Experts of a small language model.
Size: vocabulary 25529, 102M parameters.
Training: a variant of SOAP for the experts, 6492 steps.
Below are experts of layer 2 (counted from 0) of a mixture-of-experts language model. Rows are named router (the router's row for the expert), up (a neuron's input weights, with its number), down (a neuron's output weights, with its number) and show model dimensions 112-223. Each number is 128 + 32 x the weight over its row's rms, rounded and kept within 0 to 255.
After each expert's rows: a language model's description of what the expert responds to; "comes before" lists some tokens at least twice as common just after its tokens as in all text. This comes from a sample of Wikipedia text that the model never trained on. Tokens count by the router's weight.

# expert 42
router [ 73 161 113 107 155 138  82 158 139 158 168 138 143  96 145 106  95 105 134 174  85 122 164 117 157 155 129 102  95 162 146 114  95 119  91 122 108 194 132 134 151 145 165 109  99 123 166 154 114 112  80  83 145  96  99 105 113  87  79 106 164 108 110  92  94 148 120 131 118 120 159 148 162 135 113 137 112 112  70 172  83 157 107 152 160 143 106 109 167 153 134  61 143  61 173 157 104 157  80  97 176  97 110  87  72 157  87 158  98 163 164 160]
up1 [116 137 112 143  38  91 155  74 139 115 156 103 148 106  89 129 124 166 143 119 172 165  93 166 156 101 136 118  77 111 137  84 127  90 136 121 184 184 140 124  59 110 181 118 181 105 135 147 106 114  70 109 184 113 139 127 113 117 122 148 167  83 193 149  98 156 109 122 137 141 160 135 136 102 103 133  99  92 143 183 139 128 134 153  98  70 110 128 111  88 158 150 109  77 102 132 121 115 150 134 204  83 125 219 130 224 150  92 143 138  75  94]
down1 [133  86 111 139  92 166 106 181 154  79 133 146 102 151 145 115  98 106 120 162  49 144 123 134 112 105  98 131 103 116  39 121  81 137 147 148 110 111 140 108 109 136 102 123 148 149 126  81 119 169 120 152 141 102  93 180 125  98 105 104  56 208 122 141 146 176 200 185 152 151 134 132 131 236 162  79 137 148 124 142 137 100  95  86 135 132 103 137  95 169 109 144 131 157 114 179  80  92 137 124 120 163 135 167 144 123 158 147  78  79 115 133]
It responds to: Line breaks, indentation. Line breaks ending list items, table rows and paragraphs before headings, plus indentation spaces and heading markers in lists.
comes before: "|", "-", "\n", "==", "The", "==="

# expert 18
router [103 157 151 114 139 145 157 164 145 146 130 135  92 118 135 115  97 139 201 172 112 119 134  78 196 177 113  82  95 141 174 140  93 106 109  56 104 122 130 193 170 125 164 122 124 100 151 136 107  97 119  96 182 111 105 100 166 115  76  91 153  76  99 157 108 132 179 114 105 165 151 145 148 128 116 137 118 153 111 103 125 154 113 156 143 152 137  74 104 118 169 101 128  85 148 141 108 145  98  87 108 113 150  89 113 174 138 117 147 139 110 150]
up0 [130  80 120  95 165 123 198 126 103 114  86 131 162 190 150 122 123 124 131 105 124 110 150 117 142 202 122 154 115 149 144 167 141 135 133 175 136 117 178 139  91 137 150 181 103  93  98 166  79  61 134 155  92  73  80  99 149 142 130 144  83 101 155 139 127  89 111 125 124 132 176 144 154 127 146  83 119 168 113 131 121 135 146 171 138  81  89 160 109 133  56 126  85  96  92 170 133 129 110 124 123 129 145 145 159  78 101 125 115 153 112  92]
down0 [132 162 148  94  99 161  92 142 149 115 168 183 103  83  45  71 133 111  70 156 118 175 189 146 137  76 164  62 107  79 153 140 124 120 158 137 112 141 112 111 105 127  96 167 150 137  98 175 199 164 129 141 102 130 143 155 106 133 149 120 110 196 173 153 141 120 140 150 150 164 118 152 154 164 169 151 163  81 119 126  55  96  43 153 173 122 163  76 116 111 160 175 207 106 137 114 153 119 178 122 144 133  56 141 152 160 144 125 154  84 119 145]
It responds to: Prepositions for, with. Prepositions after verbs, nouns or adjectives, mainly for, with, at, over, against, as in known for, worked for, record for.
comes before: " the", " a", " his", " her", " an", " Best"

# expert 12
router [ 72 153 125 152 132 154  38 146 168 139 144 167 169  99 115 100 104 115 159 159  80  81 151 106 160 174 144  99  87 113 182 133 101 132  90 149 112 172  80 127 101 138 164 109 123  95 144 149  87 106 101 122 140 107 112 145 115 115 104 144 145  79 115 134  89 107 118 105 116 153 158 138 159 151 107 130  52 128  87 160  94 100 129 157 171 152 136  90 170 193 176  96 140  44 198 169 107 169 111  97 197  98 100  81  53 143 104  98 108 143 160 159]
up0 [161  89  96 164 154 175 199  65 194 100  82 140 167 106 144  95 129  55 116 163 121  78 113 153 140 186 182  80 147 134 111 110 110 166 143 134 132 154 143 163  54 152 141 170 139  70 135 122 106 124 150  72 132 117 107  56 159 137 163 206 160 148 111 119 126 123 146 104 110 109 159 115 171  61 137 124 145 163 130 124 115  74 157 112 147 176 167 135 160 123 142 159 144 106 121 125 164 117 104 105  74  99 156 107 113 115 107  85 161 157 136  75]
down0 [ 88 142 102 152 172 100 170 161 104 152 164 107  94 119 143  97 163 160 124 116 156 103 133 175 150 194 144 149  94 115 132 148 110  80 169 105 157 188  90 139 153 126 116 124 158 149 151 125 122 188 163 157 115 121 178 139 167 118  66 183 103 122 123  96 127 141 207 153 123 107 156 164 129 146 104 109 170 149 143 156  97 101 101 144 196  93  69  81 109  98  56 153 168 128 146 126 157 101  87 128 195 176 109 145 150 131 116  98 116 117 130 108]
It responds to: Apostrophes and digits. Apostrophes in possessives and names (Ghana's, O'Dwyer), digits 5–9 inside numbers, and prime or quote marks.
comes before: "s", "–", "5", "7", "t", " /"

# expert 8
router [116 174 149 122 161 118 116 158 124 163 149 129 150  70 187 126 125 140 144 133  94 157 180 120 157 139 137 117 104 131 181 112 117 135  91  97  66 219 120 193 168  73 134 144 105 121 203 179 119 124 100 137 122  71  93  90 141 123 104 162 134 124  99 160 105 119  99 119  97 119 108 173 153 183  70 106 111 111  97 108  78 144  71 174 146 125 129 118 146 165 130 110 124 121 126 200 116 131 124  78 123 112 129 134 118 160 125 105 156 131 181 129]
up1 [123 172  97 148  72 157  74 179 106 133 175 146 155 117 125 110  89  81 112 163 135 179  93 162 127  66 145  66  67 178  78 155 126  95 135 127 133 119 106 175  98  79 118  82 122 144  97 206 102 131 170  80 137  42 165 150 137 132 143 124  92 110 128 112 135 157 152 159 165  86  79 219 132 132  92 138 112 172 101  35 107 104 137 154 128 121 138  89 178  86 173 144 120 117  93 172 135  70  93 157  94 173  92 116 144 161 145 117 157 154 142 126]
down1 [111 107  83 116 129  95 172 135 180  71 159 116 109 124 153 103 129 142 112 128 113 107 231  87  97 139 130 157  93 115 147 107 145 135 151 140 107 177 121 110 162  66 138 142 138 114  56 156 172  97 119 125 150 177 121  99  88 177 171  88 181 105 148 160  76 115 172  91 150 152 145  62 132  98 104  98 172 129 131 137  80 146  56 151 123 123  99 179 128 179 113  88  99  93 109 133 152 214 154  66 170  76 108  80  87 169 122 108 122 137 142 111]
It responds to: Table pipes, the. Pipe separators between cells in wiki tables of results or scores, plus "the", "The" and == section heading markers.
comes before: " ", "\n", " —", " +", " −", " X"

# expert 5
router [ 76 177 125 124 158 143  86 163 128 153 159 111 126  86 146  92 108 101 136 164  86 120 164 110 139 159 127  85 108 150 153 116  87 139  86 105 110 182 136 141 146 117 167 113  75 107 165 161 112 115  97  91 150 119 107 108  99  79  89 136 166  93 120  96  90 153 125 139 134 124 158 145 154 142  99 138 112 107  83 162  88 157 103 156 169 152  99  99 173 146 138  54 136  84 146 164 102 149  79  90 190  93 106 108  70 139 112 164 105 166 162 164]
up0 [ 95  92 129 109 153 148 106 150 186 117 182 176  35 100 127 157 159  93 168 149  83 172 173 123 117 157 157 126 151 124  67 166 100 122 119 133 144  85  85 129 148  95 140 110  78 156  70 136  95 122 118 100  98 122  98 162 139 157 116 135 161 101 139 181 151 166 129 107 147  77 164 152 152 115  76 129  68 109 140 143  51  35 116 151 112 127 105 131 122  73 184 111 118 136 136 162  69  88 116 142  78 133 142 172 131 118 153 101 121 150 121 113]
down0 [136 172 152 134 131 156 159 147 138 104  99 130 122 140 113 136 111 153  89 144 164 127  96 131 128 139 114 116 169 115 113 131 136 116  92 118  64 127 116 106  85 115 141 130 141 159 113  89 127 188 174 134 125 126 159 103 154 128 135 112  97 152 139 135  91 130 113 121  70 176  79 167  84  99 122 120 108  63 109 170  92 144 117 153 112 159 140  90 156 118 131 118  89  56  95 182 142 133 152 111 149  94 134  96 187 165 123 158 120 108 163 179]
It responds to: Closing brackets, name ends. Closing parentheses and brackets after markers such as (R) or (2), plus capitalized name pieces like House, Park, Hall.
comes before: "\n", " |", " (", " is", " was", "'"

# expert 11
router [ 82 133 100  70 125 164 140 150 180 121 122 122  95 118 118 115 104  79 162 148 115 130 139 147 121 155 112  91  92 170 131 117  86 145 132  83  98 157 160 168 163 152 185 145  82 100 153 144 112  91 103 100 157 119 102  72  52 110  73 130 172 118  76  80  88  84 187  80  80 127 162 138 157 109  89  95 102 129 117 174 115 157 153 135 158 126  92 136 129 133 141 137 130  98 102 186 123 156 138  82 157 140 127  70  56 160  76 172 189 160 134 162]
up0 [168 114 105 164 179 104  98 108 186 150  96 124  96 191 156 154 117 187 148 183 127 116 108  68  50 184 115  65  88 105  60  87 192 159 111  99  76  98 112 128 177 127 127  92 144 146 110  97 139 134 141 129 162  62 121 168 180 179 129 157 136 184 148 128  32 165 123 163  91 178 130 191 101 119 142 126 132 133 186 150 144 115 124 121 156 103 141 138 101 159 163 132 139 146 169 165  97  60  68 168 164 132  51 137 139 175 138 141  92 125 102 107]
down0 [ 61 140 119  98  86 145 181 153  87 110 160 140 172 178 125 194 141 119  99  96  78 137  77 139 135  78 175 185 152 139 124  93 101 134 140 158 210 124 124 128 105  85 104 123 155 157 150 101 120 154 179 106 128 157 159  81  77 116 181 119 168 125  87 109 184 138 112 136 147 102 108 106  70 114 127 119 122 106 106 122  85 178  95 118 134 119 105  78 155 127 104 150 145 113  92  97 135 140 153 148 132 102 175 125 126  77 140 114 110 149 190  65]
It responds to: Line-start list markers. Hyphens and pipes that open a new line in lists and table rows, plus hyphens inside words like re-imagined and In/On.
comes before: " ", " •", " Total", " Born", " Party", " Country"

# expert 33
router [ 94 141 128 144 134 169 100 136 124 157 164 110 144 131 133 122 107 118 168 160  72 128 183  70 110 119 148 126  63 176 121  74 117 103 116  93 116 146 125 137 140 144 139 125 142 171 193 137 128 113  86 119 158  80 131 110 134 122 110 136 140 128 103 152 101  96 152 136 155  98 151 131 166 109 136 120 146 123  57 144 135 170  27 158 121 161 117 136 167 134 138 103 136  96 170 115 121 187 124  93 107 103 135 110  83 206 108  92  96 163 155 134]
up1 [136 128 137 124  96 168 146 128 121 136  93 131 147 131 127 114  86 116 122 127 183 168  96 120 145 184 132 166 132 107 104 160 143  28 150 139  77 144 143 153 125  56 136 153 138 138  35 125 151 156  89 144 143 106  65 105  93 120 138 109 124  85 133 135 162  45 115 150 149 140 167 106  99 128 102  83 160 147  96  72 198 131 132 153  85 142 121 135 170 107 156  85 145 164 136 152 123 149 134  77 122 107 146 170 135 151  88  76  64 174 123 109]
down1 [161 132 182 189 128  24 149 182  89 113 124  87 139 116  83  96 152 120 130  93  81 131 137 111 102 110 135 152 103 115  81 127 111 134 109  84 158 121  98 100  97 165  97  92 103 115 164 163 145 108 192  65 126 172 137 145 124 159 154 120 135 161 133  63 144 115 156 113 171  93 116 153 105 165 152 108 106  76 149 135 119 106 153 124  41  89 129 138 125 173 133  80 106 113 174 133 208 127 143 155  83  91 120 126 186 143 149 176 150 124 196  71]
It responds to: Line breaks and spaces. Line breaks after headings, sentences or table rows, and spaces before numbers like ISBN codes or scores.
comes before: "-", "|", "\n", "1", "2", "=="

# expert 36
router [140 145 131 115 146 131 102 141 143 134 163  60 141 136 194 106 134 109 118 146 101 136 128 101 133 127 122  85 108 136 139 125 123 142 117 132  67 141 157 120 117 155 175  67 131  82 166 135 130  96 121 141 128 118 128 122 139 108 101  93 145 105 130 127 110 128  95 119 159 121 175 117 152 178 125  61 142  79 114 110 106 130 107 169 135 145 111  92 140 132 205 127 148  94 140 143 141 217 135 123 123  88 154 131 133 143 118 124  76 167 125 133]
up1 [104 135 166 128 171 102  97 164 140 129 121  71 113 237 134  66 156  89 136 120 120 100 146 162 149  65 134 167 178 101  97 115 178 104 160  84 113 111 129  44 123 199 121  85 114 171 153  84 131  77 100 159 104 148 114 154 119 133  93 156 141  84 132 121 127  99 119 104 131 112 120 155 132  90 146  82 136  76 140 158 135 121  98 156 159 128 141  95 180 113  81 186 132 144 100  95 113 143  78  56 131 120 162 112 150 102 175 156 174  78 121 210]
down1 [114 123 113 111 139 157 131  94 165  63 130 144 127 140  92 128  95 133 153 119 133 112 147 174 164 141  60  99  70 149 190 109  80 194 128 132 178 121 173 153 155 172 149 135 172 147 119 168  60 138 127 158 126 118 142  98 163 127 140 144  90 144 139 143  85 126 151 150 124  74 181 103 133 141 154 170 112 123 139  78 151 105 120 184 116  89 143 138  68  52 121 112 132  66 115 147 139 120 152  92 131 144 187 137 104 116 124  71 124 146 156 169]
It responds to: Sentence-ending punctuation. Periods, colons, semicolons and closing parentheses that end sentences, clauses or list items, often before a line break.
comes before: "\n", " The", " In", " He", " It", " She"

# expert 23
router [126 158 145 110 151 184 116 177 216 111 142 209 119 174 152 131 108  89  89 143  78 133 150 135 109 181  84  93 120 195 126 113 131 186 150 154 101 132 123 172 100 112 170 128 121  46 144 165 104 107 104 128 127  86 103  75 122 110 117 127 211 110  93  97 114 126 139 129 132  85 137 132 139 146  78 102 123 118  82 101 114 128 142 136 166 131 110 131 137 199 117 121 111 133  80 182 124 159 107  53 154 125 111  73 123 154 120 118 125 136 143 163]
up1 [140 158  82 182 165 166 103 129 121 179 110 125  99 140 131 114 100 177 156 105 119 135  89  69 136 121 135 119  99 182 100  74 173  86  74 174 126 100 148 143  89 109  85 148 137 168 134 162 138 125 186 115  63  97  98  93  97 148 117  82 201 119 144 142 183 144 139 125 131  67 126  53 155 116 113 128 147  94 133 139 144 106 145 101 109 108 145 147 147 201 120 136 131  95 171 135 128 163 150  45 143 102 142 143 142 175  83 135 162 142 149 148]
down1 [ 83 101 113 130 127 175 154  77  85  84 146 169 104 120 103 154 177 139 127 114 151 153 148 119 126 145 116 107 109 129 104 192 136 126 143 192 113 157 138 117 186 169 115 117 158  83 150 104 132 107 127 151 147 124 166 162  76 134 130 112 133 143  85 123 140  82  93 114 199  98 155  55 132 131 143 124 148 131 123 122  63 130  92 103  97 121  60 128 174 114 128 123 137 111 131 167 123 117 235 115  99 179 121 110 115 138 152 187 110 149 159 124]
It responds to: Table and list separators. Pipes separating table cells, especially in election and sports tables, plus = and - opening new headings or list entries.
comes before: " ", " \"", " The", " •", " Born", " List"

# expert 21
router [ 74 151 147  76 149 109  96 128 165 145 177  98 160 123 168 103  81  97 131 150 118 107 164 140 102 146 122  95 112 150 147  90 115  97  84  77 147 134 132  61 175 116 149  99 117 201 135 154 101  99 141 126  78 102  47 163  73 130 130 151 111 102  87 122 130 206 107 120 188 145 131 150 151 105  98 147 147 112  74 105 145 158 111 122 185 160  93  78 115  55  80 144 116 147 179 143  92 115  80 111 126 129 125  83  95 167  99 132 173 157 110 153]
up0 [108 101  68 149 183 159 109 163  97 112 105 141 150 110  63  33 123 166 171 149 138 120 119 104 117 120  97 189 143  84 163  95 100 140 165 179 125 119 122 136 109 157 140 137  74 194  84 134 151 108 113 150 128  88 114 154 116 109 138 186 147 148 152 154 136 115 186  98  83 183 142 156  77 153 112  61  84 164 100 135  92 158 144 164 132 138 136 186 120 150  62 131 156 128 137 121 101 207 132 156 139  94 154 119 166 126 124 153  95  21 108 144]
down0 [150  94 111 123 248 136 138  79 104  44 116 170  83 107 142 105  79 134  61 194 177 139 103 127 115  69 136 155 179 153 107 149 138 193 184 166 157 101 163 191 156 129 106 154  97 145 106  71 141 117 168 121 133 114 116 189 161 150  92  97  86 179 165 140 113 149 180 109  88  74  52  75 146 153 156 161 147 122 179 147 119 144 123 133  98 157 128 145 139 114 135 114 156 136 167 133 108 142 115 150 137 129 201 122  96 171 134 119 184 139 134 152]
It responds to: Prepositions after verbs. Prepositions such as by, with, as, from and between after participles or verbs, as in directed by, graduated with.
comes before: " the", " a", " his", " an", " to", " well"

# expert 32
router [104 174 125 143 169 114  72 160 136 116 139 107 169 100 130 112  99 130 125 153 116 110 194 142 117 128 109  79 135 116 163 152 125 131 109  90 133 161 145 118 172 147 158 128  68 100 175 138  75 103  93 100 148 142 105 125 128  86 110 103 161 121 148 121  86 121 157  76 148 151 102 148 148 167 108 153  96 151 109 142  76 168 114 176 158 162  74 128 182  88 109  92 100  65 121 124 121 160 119 126 138 117 120  90 118 166  99 179 145 156 133 148]
up1 [139  61 133 117 116 141  71 171 103  72 122 103 145 116 195 131 126 145 146 144 124 184 102 175 103 143 113 138 118  95 145 162 107 168 117 116 102 171 165 154  38 115 141 101 104  70 107 168  94 124  86 181 166  94 163 159  94 122 122  99 112 156  87 108  73 192 104 115 155 119 115 127 101 146 128 124 215 120 136 109  92 153  98 186 162 173  93 127 103 121 127 124 117 158  94  41 141 186 126 127 122 117 159 109 131 138 127 181 145 158 115 137]
down1 [106 155 113 134 163 106 138 115 130 182 139  72 101 126  92 112 157 109 152 111  72 153 120 139 124 144 147  81 117 125 116 148 145 112 170 105 154 105 121 100 123 149 136 132 163 183 165 153 103 116 153 126  87 140 134 117 173 155 132 123 113 102 159 128  89 116 128 172 126 123 148 158 118 129 104 152  95 123 127  67 123 125  81 101  84 118 175  88 167 143 134 109 148 169 105 183 111 120 143 145 176 121 116 145 181 117 146  92  79  91  79 134]
It responds to: Month names in dates. Month names in dates like "On June 21" or "In office July 16", plus first words of proper names like United, New, North.
comes before: " ", ",", "'", " (", " States", " York"

# expert 38
router [ 88 162 141 116 166 145  82 153 141 154 154 125 160  92 133  99 103 129 129 175  67 129 181 132 169 172 117  98  86 167 152 120  99 125  98 108 104 194 162 140 148 146 145 101  89 111 167 152 102 105 102  82 174 109 103  81 118  85 102 121 151 110 132 131 105 125 139 118  94 133 133 161 152 149  97 129  92 104  85 156 105 171 110 157 158 143 107  95 151 160 137  76 138 101 152 154  92 169  84  87 194  90  85  94  66 160  81 183 114 156 153 182]
up0 [128  92 137 148 167  51 186 153 180 122 159 132 141 106 111 153  77 142 108 145  51 116  98 160 146 145 113  80 115 125 154 168 144 153 102  84 181  99 121 147 128 134 136 190  99 189  97  84 132 108 147 146 120 131 124 117 139 206 181 132 143  97 108 168 169 167 160 128 148  68 187  60 152 116 114 123 155 162 117 163 121 135 127 138  81 157 124 116 168 139  91 156 138 150 157  97 214 185 104 139  94  93 152  78 107 177  71 160  99 172 144  98]
down0 [109  96 142 132 135 151 165  87  86 179 111 146 136 107 112 165  53 102 115  57 129 154  97 150 129 162  98  53 140 147 126 111  86 125 138 134 177 166 111 106 156 119 157 169 105 151 147 111 155 168 160 190  79  64 146 164 112 134 146  81 111 128 117 120 188 176 134 119 127 153 138 193  93 138 178 175 107  86  96 130 108 152 120 114 121 164  51 170 144  69 115 165  99  68 115 176 188 189  78 151 134 152  92  68 128  89 163 174 115 205 113 164]
It responds to: Heading equals signs. Wiki heading markers ==, ===, = around section titles, equals signs in stat abbreviation legends, and some line breaks in tables.
comes before: "\n", "|", "==", " The", "See", "s"

# expert 14
router [ 95 165  81 167 154 154 100 159 121 179 140 101 173  52 172 110  86 117 117 175  71 112 120  82 109 139 112 101  71 170 180 117  84 155 112 122  99 160 120 149 102 172 163 117  66 124 155 151 101 110 117  85 159 110 106 122 128  92  89  83 147 111 130  70  98 109  72 131 134 165 155 148 147 137 116 127 109 147  71 132 114 160 117 157 167 141 108 114 161 135 111  76 171  97 133 193 109 154  98 100 182  88  91 105  96 160 122 110 138 179 184 164]
up1 [118 130 101 117 116 161  84 160 133 151 186 116  72 142 141 150  92  93 132  92 153  80 186 147 129 121 133  64 214 177 108  77 126  95 116 146 123 140 164  77 124  86 128 165 182 176 164 146 112 115 129 135 183 147 163 155 114 118 132 142 117 101 165 102 153 134  51 151 170 106 149 137 121 154 163  88  93  82 155 116 151 155  82 101 131  97 150 125 113 111 123  48 150 178 168  90 145 171  95 155 115 148 159  37  85 124 111 125 126 149 106 118]
down1 [ 86 103 105  67 131  83 118  89 164  97 107 148 119 142 124 170 164 168 107 100 130 111 103 127 147 146  92 101 134 133 110 117 116 120 133  81 138  96 120 146 215 138 119 122 138 147  80  33 173 141  46 145  78 156 164  93 146  92 176  77 133 185 157 152 123 133 137  91  94 170 110 126 124 112 129 164 102 107  82 114 134 162 153  88 132  86 189 117 137 127 133 140 106 171  62 117 163 108 143 149  80 148 133 147  92 134 158 121 164 152  96  91]
It responds to: Digits in numbers. Digits 0 and 2 inside years, dates and figures, like 2000, 2014, 13.30; also time and event nouns such as century, million, final.
comes before: "0", "1", "2", "9", "5", "6"

# expert 37
router [122 151 112  58 157 111  91 137 155 143 153 167 154  86 126 120 105  50 144 161  77 151 156  93 124 182 158 106 137 131 171  76 114 140 128 147  84 172  98 145 167  77 156 153  68 116 132 137 113 128  66  76 153 134 122 133 131  73 118 147 131 107  41 163 143 144 128 140 108 114 173 127 144 112 118 136 104 106 128 177 134 147  90 144 143 105 114  82 160 148 155  68 112  77 127 132  97 141 110 125 171 116 110 100  57 117 134 149 150 141 128 147]
up0 [116  96 167 145 140  49 157 136 109 135 134 176 150 125 130  99 123 137 130 161 157  93 120 162 135 170 104 175 185 189 109 105 162 122 128 145 126 120 126 137 144 124 109  99 155 100 228 159 181  94 123 109 123 184 132 115 126  88 150  78  71  99 101 160 102 149 149 136 140 178 131 134 167 100 131 138 123 145 115 155 117  80  97 160 171 143 112 114 120  80 123 109 117 156 149 159 187 127 130  77 142 111  90 125  81 158 100 119 152 152  88 124]
down0 [105 157  90 180 137 154  99 180 115 132 110  96 148 106  59 162  45 160 154 145  99 144 148 139 128 142 142 126 107 141 147 189 111 150 117  66 148 126  92 118 134 158  77 111 112 142 112  65 111 114 182 129  80  73 155  72 115  97 172 114 174 103 133  89 102 109 149  79  52 136 136 134  97 190 120 168 150 131 139 128  99 141 119 105 102 167 120 148 119 200 107 151 133 214 114  99 121  49 141 168 134 136  91 127 139  60 125 126 127 137  96 171]
It responds to: Digits 9, 8, 7. Digits 9, 8 and 7 in years and decimals, especially after 19, as in 1998, 1994, 2.95.
comes before: "9", "8", "7", "6", "5", "4"

# expert 45
router [ 74 164 163  95 149 160 112 141 149 154 154 116 149  98 162 103  88 108 139 196 120  77 166 102 153 131 112  98  89 148 118 112  98 128 109 118 102 151 199 154 110 118 165 124 136 101 147 155 101  86 109  59 149 112  94 118 102  97 107 127 144  98 117  65  75 131 131  83 111 137 148 124 154 164  85 130 136  79  87 145 130 134  78 173 130 175 148  72 188 163 186  73 133  90 163 145  97 167  67 140 141  94 139 109 120 135  73 152  90 148 117 118]
up1 [162 124 163 155 175 147 112 106  91 132 187 173  91 162 133 186 121  64  96 141  31 190 107  78 120 108 122  97 117 106 155 183 183 184 107 151 109 106 125 130  94 148 145 118  85  79 140 176  97  85 171  90  95 111 136 166 160 180 169 174 145 144 174 133 110 166 106 162 118 181 100 121 200  69  91  99  88  99 139 147 107  94  95 118  56 128  77 131 172  99 132 113 163 188 105  94  54 176 125 126  75 112 169  96 122 149 146 131 120  81 135 107]
down1 [169 186  84 145  72 130 111 146 146 117 109 111 137 117 137 185 137 167 128  90 139 117 129 138  97 121  83 136 187 144  97 121 118 150 137 162 200 115 153  81 119 133 129 145 114 161 103  86 152 172 152 149 200 108  95  88 119 162  85  89  83 120 126 158 195  47 180 108  90 116 103 157 137 200 159 165  81 122  79 121 117 167 153  86 141 121 134 211  78 174  98 103 106  96 145 159 207 133 151 133 143  96 151 163 150 119 115 123 127 203 161 170]
It responds to: Mid-range digits. Digits 3 to 7 in decimals, scores and measurements, such as 4.5, 2.5 cm, 3–3, and sometimes a closing quotation mark.
comes before: " |", "0", "–", ".", ",", "5"

# expert 20
router [102 187 133 144 160 132 101 135 155 172 175  84 159 124 110  99 104 100 115 163 152  91 189 109 122 154  82  67 126 126 149 125 111  93 116 123 109 210 139 123 169 172 137  84  86 100 231 132  93 130 139 112 166 120  99  66  75  84  92 125 142 150 103 112  85 172 113  91 137 128 132 145 155 198 122 114 135 157  88  98 112 156 134 150 168 142 107  97 145  95 117 117 106  35 134 192 103 138 128 109 129 123 104 120 101 167  75 152 135 146 103 174]
up0 [113 124 149 155  97  91 159 110 138 134  92 126 148  91 142  89 158 134 145 124 156 132  88 144  97  63  92  88 107 169 115 144 173 118 160  82  91 123  87 149 130 102 122 121  78 102  76 134 152 181 180 116 174 158 105  77 130 122  96 132 165 125 151 130 107  80 146 120 113 126  88 115  76 135 134 134  98 138 127 119 136  72 136 103 123 173 123 170 145 203 111 130 113 149 125 126 123 114 137 163 161 138 141 107 124 155 132 144 145 131 107 117]
down0 [ 92 139 151  99 134 107 112 135 140 140 147 136 189 123 181 130 113  93 112 176 126  97 177 163 122 148 183 157 142  95  87 117 156 118 114 116 104 113 114  98 138 102 179 147 152 170 145 170 147 144  66  60  87 160 149 120 146 156 121 127 107  58 140 142 140 159 106 109 140  93 155  92 188  91  82 166 208 134 133  89 111 155 104 127  92 125  95 162  95  86 152 130 192 125  64  75 180 118 145 101 111 144 166 173 122 130 108 150 153 125 231 120]
It responds to: Country and nationality names. Country and nationality names such as Italy, France, American, British, United States, often in table cells of sports results.
comes before: ",", " (", "'", " and", ")", " City"

# expert 13
router [ 91 152 127  88 141 107 109 143 130 152 153 100 151 145 129  86 102 138 125 186  60 121 180 135 167 100 164 131  78 169  77  80 114 161 116  68 107 216  83 135 114 183 149  84 133 182 156 152 129  93 130 167 153 114 140 153  85 128 116 153 138  98 102 104  93 162 185 126 127  88 148 184 155 104 130 128 171  91 113 130  81 147 106 130 142 193  76 129 130 124 147  90  82  90 193 115 124 139 127 125 172  97  99  84 111 186 120 114 104 139  66 167]
up0 [150 132 151 154 183 127 137 162 109 174 188 121 145 130 159 147  93 128 122 161  99 111 154 122 101 188  93 105 124  93  86 168 146  94 183 191 154 154 137 155  69  89 158 155 151 113 118  87 123  88 148 143 137 201 100 132 126 146  85 135 138 158 132  88  59 136 163  93 158 137 100 152 114 107 150 123 104 109  88 147 106 154  98 124 153 166 164 114 132 162 113 113 115  91 178 134 142 123 132 100 109  55 153 110 115 137 125 118 105 108  86 150]
down0 [ 97 118  69  97  78  99 159 121 111  54 126 139 128 172 140 139 180 110 137 149 142 102 106 138  98 153 119 148 117  92 131  94 130 132 147  62 137  99 130 188 162 195 133  94 123 177 179 148 103 108 108  99 156  77 122 119 149 110 136 151 104 117 122 129 199 134 144 142 162 107 176 175 163 146 163 140  95 161 181 159 109  92 120 154 141 124 124 122 106 153 154  98 139 171  97 139  77 146 143  87 150 172 176 153 124  89 117  96 126 140 166 142]
It responds to: Space before numbers. Bare space tokens just before a number, mostly in table cells or after by/in/won, plus up, down, $, £.
comes before: "1", "2", "9", "3", "4", "8"

# expert 46
router [143 142  79 176 173 127  83 153 137 134 138 132 141  85 151 110 106 122 121 179  90  72 167 187 179 137 168 136 110 161 189 132 119 119 134 169  83  98 117 125 136  80 124  74  94 124 152 148 132 126 164  98 171  89 110 155 102 117 142 116 159 129 153  86 100  96 101 104  12 129 134 144 183 114  89 130 126  61 132 139 112 106 117 137 124 136 119 127 193 114 173 105 150  95 144 171 136 143 122 161 162 129 135  96  60 138 125 106  90 141 182 134]
up0 [140  90 112 111 201 150 173  80  82 113 159 133  82 133 125  67 131  81 139 117 142 159  71 142 166 112 117 149 138  96 132 105 116  96 133  98  96 113 158 124 136 117 126  74  90 217 105 100 125  98  88 125 120 132 131 128  82 145 145 173 118 159  63  66  56 116 125  65  92 167 109 162 104 133 181 155 122 131 142 128 130  95 108 126 170 210 145 151 155 165 125 127 159 133 132 147 125 131 143 113 124 117 216 152 158  92 159 113 111 153 116 128]
down0 [ 74 118 122 172  80 160 110 146 100 105 118 126 149 105 146 120 140 142 130 162 109 106 212 144 146  96  91 196 146 223 121 184 105 166 103 177 174  76 146 105 129 105 138 115 134 124 133 161 171  64 178 152 118 133 106 137 152  95 187  61 156 139 177 136  93  63 101 163 101 128  58  89 109 171 114 100 129 107  88 127  96 138 175 104 149  68  87 120 122  76 111 142 108  98  74 142 149 115 135 186 160  82 105 155 139 147 131 155 176 101  79 146]
It responds to: Locative prepositions in. Prepositions in, on, at, during, from introducing places or times, as in in China, in Torrance, On December 6.
comes before: " the", " ", " a", " his", " this", " November"